From a checkpoint of a small mixture-of-experts model trained on Wikipedia.
Size: 12 layers, width 448, vocabulary 31745, 78.4M parameters.
Experts: 48 experts in each of 11 layers, 80 SwiGLU neurons an expert, a softmax router.
Below are experts of layer 7 (counted from 0) of a mixture-of-experts language model. Rows are named router (the router's row for the expert), gate (a neuron's input weights, with its number), up (a neuron's input weights, with its number) and show model dimensions 64-127. Each number is 128 + 32 x the weight over its row's rms, rounded and kept within 0 to 255.
Before each expert's rows: a language model's description of what the expert responds to. This comes from a sample of Wikipedia text that the model never trained on.

# expert 3
Acronym letters, codes. Capital letters and short codes inside acronyms and party abbreviations, often in election tables, such as the L of LIF, U in CiU, BJP.
router [101 144 121 183 100  46 188 128 110 128 107 129 138 158 138 116 134 164  62 142 103 165 102 169  46 198 110  82 114  75 111  91 133 111 157  84  92  75 148 116  91 153 189 217 161 132 123  92 192 161 148  99 136 105 154 106  69 156 140 125 135 166 125 152]
gate0 [161 100 132 114  78 120 138 148 107 160 161 151 106 120 126 199  73 158 125 165 118 124 127  97 117 142 186 114 108 163 125 103 107 149 153 137 191 126 134 118  86  56 129  93 125 142 117 133 128 102 147 202 142 160 178 123 104 147 146 185 158 138 107  80]
up0 [143 126 144  93 172 130 155 106 165  78 124  66 128 152 156 104 148 114  50  83 132 109  81 202 116 123  71 102 148 126 126 175 145 141  90 106  76 141  84 108 124 172 108 157 200 152 166  92  95 173 140  95 122 115 104 100 124  86 120  86 184 154 135 151]
gate1 [ 50 119 127 113  76 130  70 121 127 102 102 114 173 149 117 184 171  93  78 117 147  96 100 157  99 148  85  64 170 141 145 182 111 116 152 110  99 130 134 165 153 164 137  75 105 116 124 126 138 126 161 127 144 141 175 112  75 111  66 160 134 144 152 122]
up1 [204 163 135 125 149 112 162 138 151 129 164 140 126  54 130 104 119 141 167 133 103 102 138 129 168 108 166 154 108 119  82 145 147 144  82 178  99 158 132  46 128 114 153 148 117 138 183 123 133  93 135 125  99  98 100 140 200 162 148 170 152  30  86 106]

# expert 40
Mid-word syllable pieces. Inner word-piece syllables following an initial letter or fragment, in names and rare words, such as al in Stormfalcon, um in Fumero, an in Ganesh.
router [103 155 151 130 142 123  89 127 167 165 107 132 103 115 143 137 122 103 177 183  67 144 156 162  93 157 117 106  97 190 141  88  62 103  92 158 175 138 134 129 113 117 186 104 137  99 124 175 125 119 155 133 121 132 172 111 145 141 173 134  98 151  97 174]
gate0 [129 169 100 101 169 108 157  92 147 187 162 113  95 175  63 105 160 128 150 109 117 104 139 104 150 161 150 121 129 134 136 101 136 103 134 133 168  92  99  98  97 120 150  95 120 130 162  89 140 105 124 114 159  84  93 141 136 146 152 103 115  96 154  69]
up0 [ 98 201 134  93 109 125  79 165 132 160 108 120 108 136 111 129 144 180  77 127  93 107 147 106 104 134  63 111 147 107 107 145 169 139 167 144 121 144 150 189  93 144 112 137 149  87 144 119 136 120 138 125 133  93 127 108 105 158 110 104  93 176  77 165]
gate1 [148 179 142 110 176  85 108 108 139 164 104 142 109  41 101 123 120 147 106  71 154 145 105  99 125 153 102  68  89 105  65 103 156  72 152 130 127 126  87 153 119  89 116 113  85  76  88 144 128  74 174 208  99 115  77 114 181 168 173 145 115 121  98 118]
up1 [ 85 107 111 141 153 177 105 135 140 113 152  68 116 149 119 153 176 138  91 104 116  89  90 133  98 153 153 210 127 132 101 105 124  58 103 120 144  97 159 186 166 154 119  96 128 137 113 102 133 158 139 138 119 149 111 103 100 164 148 138  86 102 129 172]

# expert 15
Surname endings. Surnames and final name pieces in sports results tables and name lists, such as Smith, Busch, -son, -ley, -owski.
router [127 112 164 134 146  89 145 167  65 103 139  88  74 195 130 131 168 155 120 116 102 177 183 148 168 180 146 158 178  82 137 123 137 105 138  90 154 116 113 117  92 165 153 132 168 102 123 119 120 174  77 113 144 118 140 135 155 132 106 110 116 145  61  97]
gate0 [ 92  79 161  86 109  89 153 178 121 130 169 107 203 101 120 184  97 115 101 144  86 151 119 101 172  82 133  38 105 133 141 134 139 107 116  69 107  99 116 132  40 164 103  97 144 114  95 145 148 188  88 121 160  72 170  82 142 133 146 126 130 144 143  70]
up0 [109 142 161 121 141 127 159 126  74 130 145 152 149  99 172 158 118 192 118 116 129 122 118 177 139 150 125 107 110  69 112 170 133 122 102 115 124 147 120 157 120  94 205 112 171 167 164 109 177 163  89 126 125  97  90 105 129 111 105  91 156 123  83 112]
gate1 [164 143 147 141 138  79 128  99 115 126 183 116 135 150 134  83 144 136 107 154 130 150 169  97 158 122 167  98 135 103 150 123 120  66 116  97 108  54 102 109  88 133 159  80 120 183 124 151 103 159 130 137 118 135 132 104 152 113 117 154 137 159 149 129]
up1 [151  96 134 170  91  81 145 188  97  93 149 168  82 152 157 145 151 137 136 131 152 173 120 153 134 164 138 149 197 130  86 111 151 141  96 158 171  84 150 150 116  91 132 136 116  95 162  57 161 137 135 147 157 163 187 157 145 137  85 131 138 159 127 113]

# expert 45
Place and office names. Country, state and city names and political titles, often after "of" or "New", e.g. Prime Minister of Australia, New York, president.
router [131 146 131 107  96 126 162  64 124 178 186 166 148 137  88  71 124 133 110  95  94 114 118  72 128 153 145 140 144 105 156 143  94 181 118  78 146 128 120 106 138  92 183 121 114 129 133 147 131 142 166  94 121 147  72 143 133  83 101 122  89 150 171 130]
gate0 [ 83 128  89 148 123 155  86 151 133 127 190 102 194 129 102 173 194 117 177 130 187 111 153 121 103 135 132 124 105 134 122  45 153 173 156 118 172 125 138  77 111  93  99 197 105 136 115 159 177 101 145 131 144  93 149 130 144 166 129 114 101 144 139 155]
up0 [149 102 105 170 119  92 142 117 101 149 128  99  32  97  69 162 115 148 110  92 115 166 150 153 158 178 151 126 144 131  85 157 119 131 129 170 178 158 128 173 169 109 166  77  90  97  55 128  46 107 156 154 125 120 125 156 111  82 153  99 129  95 108  68]
gate1 [151 110 172 126 110 116 127 106 131 128 174 167 171 138 166 150 179 165  68 126  96  86 112 117  86 126  99 125 137 148  83 116  85 136 159 148 113 137 135 163  86  97  89 108 155  78 115 117 124 111 102 103  71  68 166 158  92  86 100 170 126 133  69 124]
up1 [134 151 100 122  77  88  94  95 129  84 177  68 146 120  81 119 148 108 172 161 136 101 116  69  83 164 131 119 146 142 127  74  62 173 169 113 127 170 144 111  78 142 137 136 163 145  84 103 145  44 115 138 107 176 151 182 131 124  51  83  66  98 103 139]

# expert 8
Sports competition terms. Words and colons in sports and chart listings, such as Cup, League, Championship, first, plus a, of, and colons after labels like RIAA:.
router [ 80 103 158  81 139  83  80 185  52 102 179 119 100  96 165 102 181 139 188 140 134  81 134 137 157 140 106  90  56 115  95 162 129 111 128  95  78 103  71 166 145  98 121 145 121 115 103 117 155 157  78 150 192 127 155 127 124 100 193 113 165  69 160 173]
gate0 [138 140 110 129 115 124 160 165 150 138 118 149  94 137  98  83  76 134 103 130 120 120 112 125 140 135 155 163 132 175 112  64 110 122 142 155 112  96 146 121 180 125 125  85  59  93 138 150  87 135  73 135 147 128 101 170 112 144 122 109 165  84 139  71]
up0 [124  99 110 141 166 173 150 118 149  99 125 135 110 129 120 117 108 201 115 167  68 159 120 138  85 129 155 144  99 169  70 187 118 160 106 108  80 150  57 148 152 128  91 122 150 144 107 152 116 129  85 103 128 141  92 160 140 141 114 139 116 140 102 132]
gate1 [144 137  30 148 131 105  38 200  72 200 111 153 123 120 106 193 146 164 140 171 139 123 131 103 128 145 116 116  94 102 111 106 110 109  92 124  96  72  85 109 133  83 202 147 109 129 154 104 164 115  51 144 152  99  90 134  89 176 143  99  82  61 122 101]
up1 [164 135 150 162 116  81 106 177 123 154 126 150 100 236 182 103 145  84 205 148 117  96 168 121 135 146  85 134  95 157 147 131 100 132  87 169 112 143 108 164 152 178 133 125 121 176 141 141 162  95  85  96 115 137  83 178 128 137 113 102 158 104  92 174]

# expert 30
Copulas, quotes and breaks. Opening quote marks after called, forms of was and is, adverbs like also, probably, and paragraph or heading line breaks.
router [107 118 161 144 171 123 128  51 106 166 142 167  71 125 123 189 153 123 122 151 139  97  96  88 145 114 152  65 109 104 126 175  84 138  64 114 216 151 137  90  94 137  39 114 123 145  76 139 177 178 135 115 118 120 102 101 150 107 136 159 229 114 111 139]
gate0 [ 98 140 163 142 151 102 183 103 170 145 132 134 169 106 135 114 160 113 129  97 125 109 115 101 148 134  96 106 118 114 134 124 124 158 124 120 140  97 137  98 117 151  96 112 114 148 100 149 119 177  84  56 126  93 122 190 115 147 106 127 196 140 165 105]
up0 [ 93 126 128 120 159 181 122 112  84 135 110 121 101 120 105 137 137 165 129 169 125  75 113 157 100 128 198 163 114 149 102 104  82  16 102 110 167 106 140 144  79 163 139 151 169 149 194 133  97  97 199 164 138 132 172 171 122 122 133 186 145 120 118 155]
gate1 [123 147 145 138 146 126 162 225  91 126  93 175  62 148 118  83 158 143 147 132 138 194  80  71 128 131 126 127 101  92 136 111  66  60 122  39 106 113  94  99  76 133 141 126  73 133 137 141 141 129 186  75 142 104  79 167 125  91 133 167 117 164 106 140]
up1 [191 176 134 118 138 160 116  70 132  79 190  96 147 141  82 107 186 135 139  99  66 125 134 226 164 161 133 127 148 208 176 118 154 193  52 155 171 145 194 156 122 121 106  93 154 114 112  99 132 170  98 120  77 137 128 129 154 116  96 115 106 135 111  78]

# expert 14
Section headings and proper-noun starts. Heading markers == and === after blank lines, and capitalized starts of titles or organization names such as World, National, United.
router [144  75 102 103  60  75 112 173 122  66 129 148 138 194 158 139 171 117 154 120 166 109 118 150 122 210 118 143  88  48  99 122 126 141 131  76 127 110 101 137  73 125 138 133 216 113  99 159 154  88 134 167 140 125 121 119 133 164 106 152 154 111 155 134]
gate0 [143 113  84  68 107 151 157 166 124 186 136  99 199 152 153 104  78 132 169 128  97  98 136  80 139 182  85 165 130 147 146 155  80 152 123 101  94 120 148 128 181 102  88 195  93 111 133 165 182 183 118 170 147 190 113 108 126 134 203 158 143 120 108 109]
up0 [159 146 122  89 169  86 143 134 123 144 170  87  47 124 103 127 116  88 121 117  88 111 116 139 135 137 135 115 133 159  95  89  59 120 100 122 180 112 165 149  60 107 156 115 106 152 139 167 136 163 146 119  54 137 148 145 122 162 125  63  92 207  70 176]
gate1 [145 118 174 159 142 119  75  98 136 126  91 129 136 185 137 107  81 127  52 144 182  91 168  70 136  82  76 126  74 141 115 112 158  84  78 110 141 130 129 159  73  97 137 128 148  67 140 136 140  66 129 153 141  88 161 162 159 224 146 173  82 145 118 106]
up1 [161 166 153 140 158  97  81  78 122 151 120 115 161 169 145 133  98 140  95 172 191  90 111  91 111  96  83 176  96 118  86 130 174 103  78 163 147 127  98  93  90  97 112 166 169  88 138 136 170  91  81 135 112 129 158 122 117 174 124 217 124 189  92 123]

# expert 6
Infobox field labels. Label words and list dashes opening infobox or metadata lines before a colon, such as Location, Preceded, NRHP reference, Born.
router [154  82 116 153 152 165 108 144 104 144 125 103 149  63 145 152  86 116 126 137 101  92 121 148  65 166  96 144 147 128 141 124 139  67 112 145  88 100  98 131 121  60 127 123 178 149 162  98  81 131  87 138 175  90  97 123 131 152  90 151 146 125 171  63]
gate0 [131 141 168 123 152 138 125 156  99 148 125 141 115 126 110 134 126 108 182 107 106  79 148 122 119  69 133 162 127 104 143  91  97 129 116 181 139 132 145 115  57 127 121 104 145 114  98 187 150 175 131 126 132 134 149 152 118 109 157 125 145 129 118  93]
up0 [132  99 130 155 163  72 137 180  92 198 184  98 116  94 111 124 140 111 101 124 111 143 158 120 113 121 136 122 158 153 117  97  84  69 116 161 156 110 199 168 139 112 161 124 173 104 125 132 128 163 131 105 118 116 188 143 107 115 153 101 156  62 160  73]
gate1 [ 72 112 117  98 130 183 131 117 102  82 209 107  70 182  80 173 189 107 178 138 109 148 147 130 102 144 159 138 127 132  96 207  77 128  62 142 104 145 107 168  71  91 128 113 124 154 112 142 159  97  74 153 107 145 109 145 108  93 121 150 154 143 121 123]
up1 [137 106 123 110 148 153 122 179 131 166  92 134 138 117  86 135 120 124 118 126 122 154 135  76 124 103 108 135 129  36 106 133  58 138 114 152 128  74 135 149 104 118 193 163 164 182 166 105 187 157 120  99  78 108 130 158 131 139 127 191 162 144 122  93]

# expert 17
Inner pieces of names. Consonant-heavy pieces and name-initial syllables inside personal and foreign names, e.g. Cla'ib'orne, Hu'ert'as, Ab, Mar, Tom.
router [123 147 150 119 141 129  99 102 151 182 170  87 184 101  67 155 114 109  54 115 149 135 163 130 171  93 199 127 174 120 126 177 123 138 167 195  96 184  84  76 136 120 124 107  90  90 161 104 111 145 143 144 163 128 123 141 123 107 116  99 124  96  57 157]
gate0 [ 97 146 140 148 144 149 159 168 154 152 159 170 135  48 149 127  88 110  91 122 145 116 148 113 112  94 147 138 145 170 113 111 142 135  90 133 137 153  47 156 133 168 166  94 119 122 142  76 109  67 104 111 121 113 139 159  89  96 132 160  98 119 143 109]
up0 [166 159  93 166 166 105 127 132 136 153 117 181  89 128  91  92 165  90 171 137 106 159 190  94 166 189 121  89 123 134 176 136  86 112 150 166 125 153 117 148  96 148 143 122 150 120 103 118 107 144 163 127 117 144 150  78 111 127 145  69 133 149 138 111]
gate1 [ 54 146 111 140 129 185 160 115 147 175  89 130  77 163 124 130 141  63  95  86 131  71 132 178 191 146  57 107 161 136 170 179 164 109 194 148 126 131 128 166 128  36 103 114 114 106 123 159 109 149  93 143 153 104  57 109 118 109 145  70 116  97 162 122]
up1 [162  95 145 161 156 120 102 167 148 144 174 100 128 113 106 176 190 158 141 118 132 132  82 140 191 142 135 121 151  72  61 110 127 205  89 103 150 114 118 149 102 151 132 150 111  92  82 105  99 120 116 108 182 195 106 133 173 106 130 114 141 162 146 127]

# expert 39
Clause-joining punctuation. Commas, "and", "but", "or", "including" and closing quotes or brackets that join clauses and list items in prose, like "acts, including".
router [ 88 153 127  89 133 143 111  95 152 164 122 173 138 139 145  80 125 134 109 126  99 120 122 105 149 132 166 120 177 169 131 116  92 164 165 121 121  97 170 118 119 129 130 121  81 151 138 142 131  66 154 143  86 159 131 158 113 169 125  58 139 126 115 100]
gate0 [114 152 100  76 116 115 108 116 103 178 144 107 130  97 115 145 129  92 162 141 175 110 133 120 159  73  68  99 140 150  98  81 147 159  64  91 126 105 101 123 174 106 169 123 137 144 143 130 130  31  94 127 127 133 100 122 101  74 139 141 137 146 114 103]
up0 [139 109 110 147 113 171 138 165  87 105 164 150 130 131 120 143  76  74 161 157 159 103 122 108 114  94  89 128 155 153  86 136  81 139 185 117  98  97  63 140 111 147 116  95 183 103 159 138 135 101 160 191 128  69 167 122 164 129 141 149 112  77 118 110]
gate1 [ 96 118 136  62 191 148 117  84 114 201 124  78  70 158 125 113 114  94 116 121 113 136 125 101 142 169 122 127 112 137 168 116 159 153 124 128 197 101 156  81 177 122 195 114 129 107 174 155 159  85 140 129 144 169 132 112  84 158 100 148 129 144 146 109]
up1 [115 102 149 131 158 138 143 111 123 164 143  89 102 174  84 109 173 149 123 146  96 102 134 100 104 162  70 157 155 153 160  89 142 157  79 131 169 107 143  98 138 138 163 134 146  95 117 210 167 117 166 156 136 176 167 136  83 110 128 121 104 128 124 124]

# expert 22
Narrative verbs and prepositions. Main verbs after subjects in prose and plot summaries, plus following prepositions, such as wakes, released, took, starts, of.
router [165 155 115 117 139 142 101 165 167 114 122 171 171 158 154 109 144 163  94 158  81 112  79 101 117 130 164 199 112 163 135 124 120 141  63  69 167 144 120 125 190 152 142 123 126 114 107 129  98 115 174 148  57 100 121 102 176 119 140 145  83  81 105 165]
gate0 [110 108 108  76 122 142  86 121 115 117 108 152 119 152 145 119  95  91 148 103 177 133 125 171 109 155 148 129  98 131 199 100 163 106 148 106 170 137 126  28 139  95 138  80 126 156 121 162  93 117 147 119 115 169  62  49 106 181  67 160 178 216 200 164]
up0 [121  75 127  93 128  80 139 150 172 126 150 130 106 154 142 111 131 123  91 140 155 170 134 181 120 116 161 113 139 161 130 125 149 118 107 116 124 116 141  59 123 141  85 116 125 171 169 152 150 134  96 167 160  97  95  85 215  89 105 102 186 183 188 116]
gate1 [140 149 168 146 153 187 149 123 132 114 112 100 152 148 125 126 155 166 138 134 138  92 140  65  93 146 163 115  79 127 169 148  90 106  74 163 110 125 161 122 119 100 114 104 140 125 100 149 135 161 122  74  98  46 163 106 155 106 104 106 180 109 100  70]
up1 [142 173 145 159 146 108 150  53 110  96 112 151 115 121 164 146  34  90 146 133  94 121  62  86  74 163 143  98 116 142 112 151 111 121 115 113 120 168 154 140 142 123 137 134 212  81 139 150  79 126 118 126 105 170 201 184 139 130 121 155 102 115 128 140]

# expert 26
Relative and subject pronouns. Clause-opening words such as that, which, who, he, they, where, especially after verbs like find out or after commas.
router [ 99 153 172  59 122 115 185  94 105 137 109 140 177 156  84 131 105  98 125 105 165 189  97 143 121 176 156 218 112 168 152 173 110  98 139 124 138 104 200 106 193  86  86  68 133 175  63  64 136 127  96 123  68 134 113 167 107 152 124 137 140 102 128 108]
gate0 [130 184 135  74 112  89 117 175 175 142 141 177 161 117 114 169 167 171 146 143 133 198  94 157 175 140 159 148 101 127 174  97  99 102 127 110 146  99 139 211 145 130  94 105 179 160 137 124 143 128 121 134 103 103  96 189 110  91 163 134 196  93  96 152]
up0 [187  94 121 145 171  99 140  95 128 163 144 125 119 143 142  98  96 137  90  54  86 133 211 119 151 123 116 140 113 112 108 144 130 103  84 135 161 104 116 115 118 112 118 167  74 148  61 201 136 129 125 145 114 153 129 123 153  84 143 117 137 167 123 148]
gate1 [170 113 123 120 104 112 230 123 157 112 144 115 172 135 120 136  99 106  99 101 133 190  90  70 161 156 107  63 108 187 141 110 135  86 152  70  87 119 190 101 140  97 148  63 122 116 100  78 110 189 157  84  84  93 121 146 138 174 208 123 174 106 136 129]
up1 [117 161 117  84 138 123 162 148 114 112  74  95 149 134 106 134 105 150 123  91 169 204  99  63 127 119 136  82 114 157 135 128 124 127 181 127  92 128 167 101 117 156 163 171  87 142  84  87 147 157 134  97  97 114 117 188 123 157  74 109 171 196  63  79]

# expert 10
Initials and abbreviations. Periods after initials and abbreviations in names and lists, and capital word-starts like St, Dr, Robert, Co, as in R. R. Brown.
router [160 200 139  80 141 103 193 139  54 140  61  62 199 120 169 148 148 125 148  76 158 121  72 127 176 160  90 121  99 102 143  75 152 142 164 137 132  93 169 146 195  96  90 110 106 132 136 154 182 184 101 123 142 177  94 177  54 154 155 133 106 129 100 143]
gate0 [148 164 116  37  90 139 135 153 125  92 133 161 160 105 101 102 181 131 105 122 172 152 109  89 130 114 144 221  91 142 161 133 148 108  94 155  48  99 126 142  61 129 149 128  96 195 103  75 119 110 160  98  82 177  67 127 164 163 102 108  92 135 176 106]
up0 [141 143 142 124 143 133 165 111 142  93 124  94 162 108  81  85 130  80 121 172 145  73 125  92 121 122 141  85 120 106 120 123 108 124 156 111 122 213 112 111  85 137 122  89 109 131  83 190 120 175 146  98  69 161 100 135 112 178 101 117 112 135 151 127]
gate1 [118 209 159 131 108 114 143 109 126 211 116 149 177 124 158 142 119 110 114 101 102 133  96 114 190  60 119 129 110 144 110 113 142 155  88 144 173 118 100 127 126 136 114 181 175 115  68 105 128 139 166 102 178 141 110 110 140 116 115  98 151 120 146  79]
up1 [146 206 161  99 130  99  96 132  81 152  89 121 123 174 115  95  96  81 160 116 153 179 148 130 138  74  59  99  70 180 105  92 138 169  88  79 139 107 123  94 116 130 138 141 152 123  77 105 146 167 177 135 237 109 123  93 128 146  87  87  74 139 120  83]

# expert 13
Foreign name fragments, odd codes. Mid-word pieces of foreign names in tables and lists, digits in numbers and subscripts, and units, e.g. T'ch'ani, T'v'rtko, p'g'/mL.
router [159 142 141 153 120 131  84 151 122 117 134 173 103  97 126 104 152 158 130 111 170 116 173 176 166 143 101  93 106  76 111 154 127  93 123 153 155 133 165 131  91 144 162 143 121 135 157 131  91  81 180 148  77 156 124 107 143 134 133 160 193 156  54 144]
gate0 [127 178 109  81 153 103 152 139 163  98 117 112 163 141 141  81 123 150 175 160 163 192 113 151 144 156 105 112 118 130 130 144  99 105 140  55 112 154  42 105 161 116 111 104 172 139 143  75 124  65 156 163  74  86 186  93 171  55  70 127 118 119 145 109]
up0 [144 187 115 143 151  96 162 142 122 159 126  87 124  67 174 171 111  59 206 136 147 147 125 148 156 106 139 166 109 116 131 157 137 147 110 106 130 137 128 140 155  82 135 144  95 150 134 104 145  97 161  93 126 152 117  68 144  80  80 143  89 166 118  94]
gate1 [ 88  96  71 152 151 169 153  89 108 210 101 160 158 141 117  43 200 167 135  86 136 131 144 182  89 117 109  71 129 119 164 175  97 149 112  83 123  98 123 154 111 170  98 114 154 129 153  82 121 125 147 163 124 124  97 142 162 141  97 140  98 151 138 149]
up1 [143  92 106 109 107 148 101 102 181 170 103 152 130  91 116  50 175 160  80 133 103 143 150 160  65  81 103  96  95 152 154 179 127 121 134  93 149 108 111 183  76 126 101 111 151 137 151 139  79 129 170 143 149 104  81 108 128 142 116 128  87 130 152 106]

# expert 35
Adjectives, adjective suffixes. Nationality and descriptive adjectives and suffixes that form them, such as American, British, such, public, -ic, -ational, -ary.
router [ 93 110  51 128 100  92 105 140 178 108  86 105  99 126 152 112 102  97 130  99 105 168 117 141  91  92 161 142  98 155 120 121 133 164 102 122 128 123 133 117 124 119  86 148  93 148 117 149 139 131 102 174 159 110 100 203 169 126 109 127 155 123 180  55]
gate0 [ 88 133 121 118  93 206 146 147 153 153 168 125 148 121  92  87 121  82  86 200 120 172 143 188 106 107 153 132  77 152 135  97 108  88 172 122 110  98 163 137 150 149 149 101 165 158 145 120  97 152 145  85  70 136 117 142 158 147 153 103 148 117 121 100]
up0 [174 129  99 105 165 178 107 112 119 143 160 132 112 131 136  43 108 119  91 114 120 119 152 166 111 125 126 176 133 134 108 139 142 106 219 165 123 124 129 184 102 157 128  19 101 144 106 130 189 174 131 104  96 157  71 148  74 111 117 139 144  77  85 134]
gate1 [146  97 120  76 157 137  97 152 118 158 142 117 120  62 119  87 136  83  84 153 123 128 149 204 116 164  70 127 156 188 124  77 124 150 153 133 117  94 114 130 130  42 166 143  90 148 141 123 149 137 120 171  74 120 170 152 128 127 118 111 181  94 153  67]
up1 [107  97  83 138 179 122 151  65  92 164 112 103 115 180 136 101 137 156 145 205 137  14 127 125 132 126 198  60 108  83  79 149 144 139 127 111  94 139  85  60  93  56  88 116  38 116  83 122 117  92 143 172 113  99 173  64 121 143 143 169 117 119 143 145]

# expert 2
Digits, years and quantities. Digits inside years, dates, vote counts and codes, plus unit words after numbers, such as 201'7', -year, century, kg.
router [121 146 140  93 172 165 152 109  99 140  89 173 110  91 167 120 142 125 117 106 107 114  36 137 110  82 104 123 173 185 111 122 123 171 109 102 101  90  99 174 120  91 169  64 143  93 147 158  63 100  97 125 137 190 133 147  65 155 115 130 146 140 131 123]
gate0 [114 101 110 112 114 155  83 121  53 124 109 161 118 140 105 168 123  86 111 140 135 172  42  95  98 140  54  89 109 127 107 141 111  88 104 174 190 125 106 179 184 162  85 188  99 101 112 211 133 161  96 168 147 147 145 148  76 119 190 173 167 141 130 109]
up0 [161 177  90 138  64 101 148 192 127 135 151 149 131 154 216 127 104 143 138 117 124 106 129 118 178 142 185 164 119  85 134 131 103  94 123 120  97 158 146 105 124 166 102  64 112 100 151 113 140 107 122  74 141 122  61 139 160  94  58  57 118 100 167 167]
gate1 [132 126 141 106 129 167 140 115  80 127 178 135 169 125  55 174 142  93 133 132 114 122  72 122 147 143 150  70 217 189 139 149 114 168 111 118 168 155  78  94 170 126 148  97 101  99  74 120 179 120  61 115 133 174 178 132 121 130  86  42 166 114 133 122]
up1 [121 134  76 156 105 157 108  70 148 135 168  97 121 139 143 146 119 188  77 169 134 119 128 146 102 142  81  97 108 204 123  91 113 166 141 100 151 112 101 106 163 128 116 103  98 123 100  99 215 107  85  56 171 147 154 119 129 157  77 118 116 161 138  66]

# expert 37
Words in quoted titles. Capitalized words and pieces inside quoted song, episode and work titles, e.g. "All You Can Eat", Love, Me, "Don't L'ose'".
router [155 161 135 110  97 149 145 108 179 117 135 131 114 136 113 131 153 123 149  92 157 167 154 131 140  77  89 112 107 121 142 153 152 145 122 155 174  67 160 107  83 160 171 136  89 142  89 204 115 120 187 161 130 124 187 140 124 106 150 156  91 174 107 121]
gate0 [157 163 171  82 120 190 147 154 166 126 144 109 160 106 156 165 148 138 152 110 119 140 103  86 102 142 144 158 101  95 111  37 119  81 183 105 168 146 127  81 128 137 127 114  92 183 117 140 172 147  95 145  78 155 181 109 111 159 117 143 113 100 124 133]
up0 [150 113 212 133 142 119 171 121 128 162  78 154 107 140 131  98 139 146  75  58 128 115 138 135  95  88 121  70 221 171 137 131 173 165 107 142  98 169 130 185 167  90 118 119 130 202 108 145 103 153  87 133 152  67 151 105 115 128 131  75 101  89 144 125]
gate1 [137 112 156 115 119 103 130 174 189 163 141 163  97 192 139  38 161 135 134  71 190 169 129  94  96 145 135 128 126  87 167 192 102  64  97 113 142 114 129 153 117  80 100 130 116 203 102 148 150  60 131  91 139 128 120 159  92 147 127 105 116 167 123 160]
up1 [124 139 139 138 148 114 134 154 114 175 172 114  86 119  93 105 178 156 130 122 132 136 184 138 125  63 135 175 142  96 126 137 108  81 220  81  81 135 163 103 150 132 117 176 151  76 194 104 113 151  80  30 167  82 206 110 165  99 170  95 172 115  90 107]

# expert 34
Mid-word pieces and pronouns. Inner pieces of long or foreign words such as Regierungs-be-zirk and tight-ly, plus subject pronouns he, she, they, then.
router [ 97 105 188 175 131 170 170 114 149 133 125 174 121 141  95 105 104 126 178  83 185 116 104 142 143  89 128  72 100 111 151  71 133 118 146 116 127 152 145 163  88 141  92 186 115 101 123 105 155 146  60 163  88 128 148 194 139 189 152 105 126 151 129  62]
gate0 [122  96 159 115  75 160 139 159 178 131 120 141 180 158 101 129  99 163  98 128 107 133 143 150  94 110 132  64  55 133 162  88 102 116 104 150  87 129 154 152 138  89  81 141 140 165 108 152 123 153  88 128 129  96 106 166  82 145 104 149 200 150 141 133]
up0 [ 81 110 105 147 126 163 110 125 141 178 146 130 146 161 150 127  98 155 110 136  97 118 131 162 101 134 128  90  96 159  73 134 109  97 111 119 113  70  85  91 123  86  90 118 118 117 103 107  95 126  98 155 129 144 105 162 126 138 143 133 167 115 146 134]
gate1 [ 98  97 175 109 109 106 116 188  98 128 117 134 132 129 163 109 166 126 157 107 132  89 159  69 133 125  97 136 118 109 204 148 163 145 127 142 125 158 138 111  90 108  75 108 100 159 127 148 128 150 134 162 121  62  89 117 118 164 158 163 120  81 186 129]
up1 [116 153 179 167 180 119 148 163  64 150 127 173 121 172 164  78 120 156 104 125 150 184 163  90 134  73 179 152  73 110 161 120 129  92  86 103 108 113 152 170 104 142  62 153  67 170 162 150 126 129 155 160  79 138 144 137  68 187 124 158 101  98 153 110]

# expert 25
Foreign word endings, decimals. Final vowel pieces of Romance, Slavic and Hungarian words and names, like Estrel'a', Aj'ka', -idae, plus decimal digits in figures.
router [173 181 118 152 129 133 158 128 138 112 108 107  93 102 127  81 128 173  75 130 148 162  95 128 103  68 110 145 134  58 181  53 137  56 149 146 147 110 117 121 143  94 118 108 104 137 152  61 120  90  66 156 105  72  51 143 155 160 140 124  94 111 168 167]
gate0 [ 87  56  53 101  40 145 181 149 140  85 123 133 130 130  80 146  97 118  63 181 185 141 108 109 104 129  92 105 201  99 120 176 125 103 157 111 140 171  83  83 121  95 122 164 144 134 113 167 140 153  96 113 156  99 118 153 110 146 101 128 166  87 170 167]
up0 [158 116 195 127 171  48  75  89  83 125 111 110 116 120 224  49 174 166 130 130 120 143 117 207 124 117 149 124 110 169 207 141 152 136 112 118 157 164 168 181 119 136 103 135 143  95 123 118 116 123 117 174 108 123 143 111 126 112 122 129 107 129  69 117]
gate1 [112 128  97 127  91 155 179  80 127 148  79  92 114 206 131  76 114  86 145 142 186 132 142 132 151 133  92 111 115 140 138  88 134 113 115 120 135 105 152  78 150 124 106 178 128 148 162 144 165 159 147 133 190  77 144 129  95 155 115  63 138 120 125 117]
up1 [143 116 101 140 139 115 148  63 107 116 107 141  74 141 151 113  92 140  99 105 116 146 120  89 125 140 152 145 125 130 142 152 170 110 109 140 115 170 141 115 123 111 111 182 114 122 126 129 169 146 151 107 213 146 206  61 119 157 142  50 148 143  87 146]

# expert 24
Year and date digits. Digits of years and date ranges, especially the first digit after a space or dash, such as 1 in 1946, 0 in 2003–04.
router [152 108 139 141 124 119 169 132  48 103 101  76 101 158 207 142 129 146 211  80 136 123  75 158 125 153 204  93  99 133 107 143 147  96  90 101 198  95 160 115 108 129 159 155 150  72 112 166 104 126 119 111 129 102 144 162  40 151 172  75 124 177  87 125]
gate0 [129  89 172 128 151  77 140 142 169 125  93 157 129 220 101 143 107 102 108 118 136 124 113 103  60  94 157 114 135 143 155 139 120  88  99 104 102 140 136 145 150 130  95 117  66 186 117 123 153 116 115 154 110  99  94 157 176 200 115  69 136 143  80  52]
up0 [175 155  88  96  58  93 135 154 107 118 151 152  89 115 111 155 183 123 131 138 106 123 158 147 178 187 134 181 105  85 104  94 153 174  97 112 140  97 164 147 138 123 134 167 151 106 115 155 125 124 119  98 144 110 185 127 119 103 146 162  93 137 130 227]
gate1 [135 127 120 126 134 128 198  73 150 133 158 120 118 136 130 131  95 110 144 150 138 133 126  89 133 105 106 145 151  79 153 198  91 129 151  87 122 135 130  98  64  77 181 128 121  83  85 105  50 115 176 100  89 157 152 132  84 138 143 198  77  97 149  88]
up1 [162 125 139 136  79 125  94 171 142 106  96 117 119 131 127 118 138  98 113 146 109 145 111 178  91  94 135 120 108 179 101  89 130 168  87 145  90  84  93 153 165  70 122 133 166 152 176  72 156 200 134 142  82 135  64 183 104 139  90 148 141 155 138 157]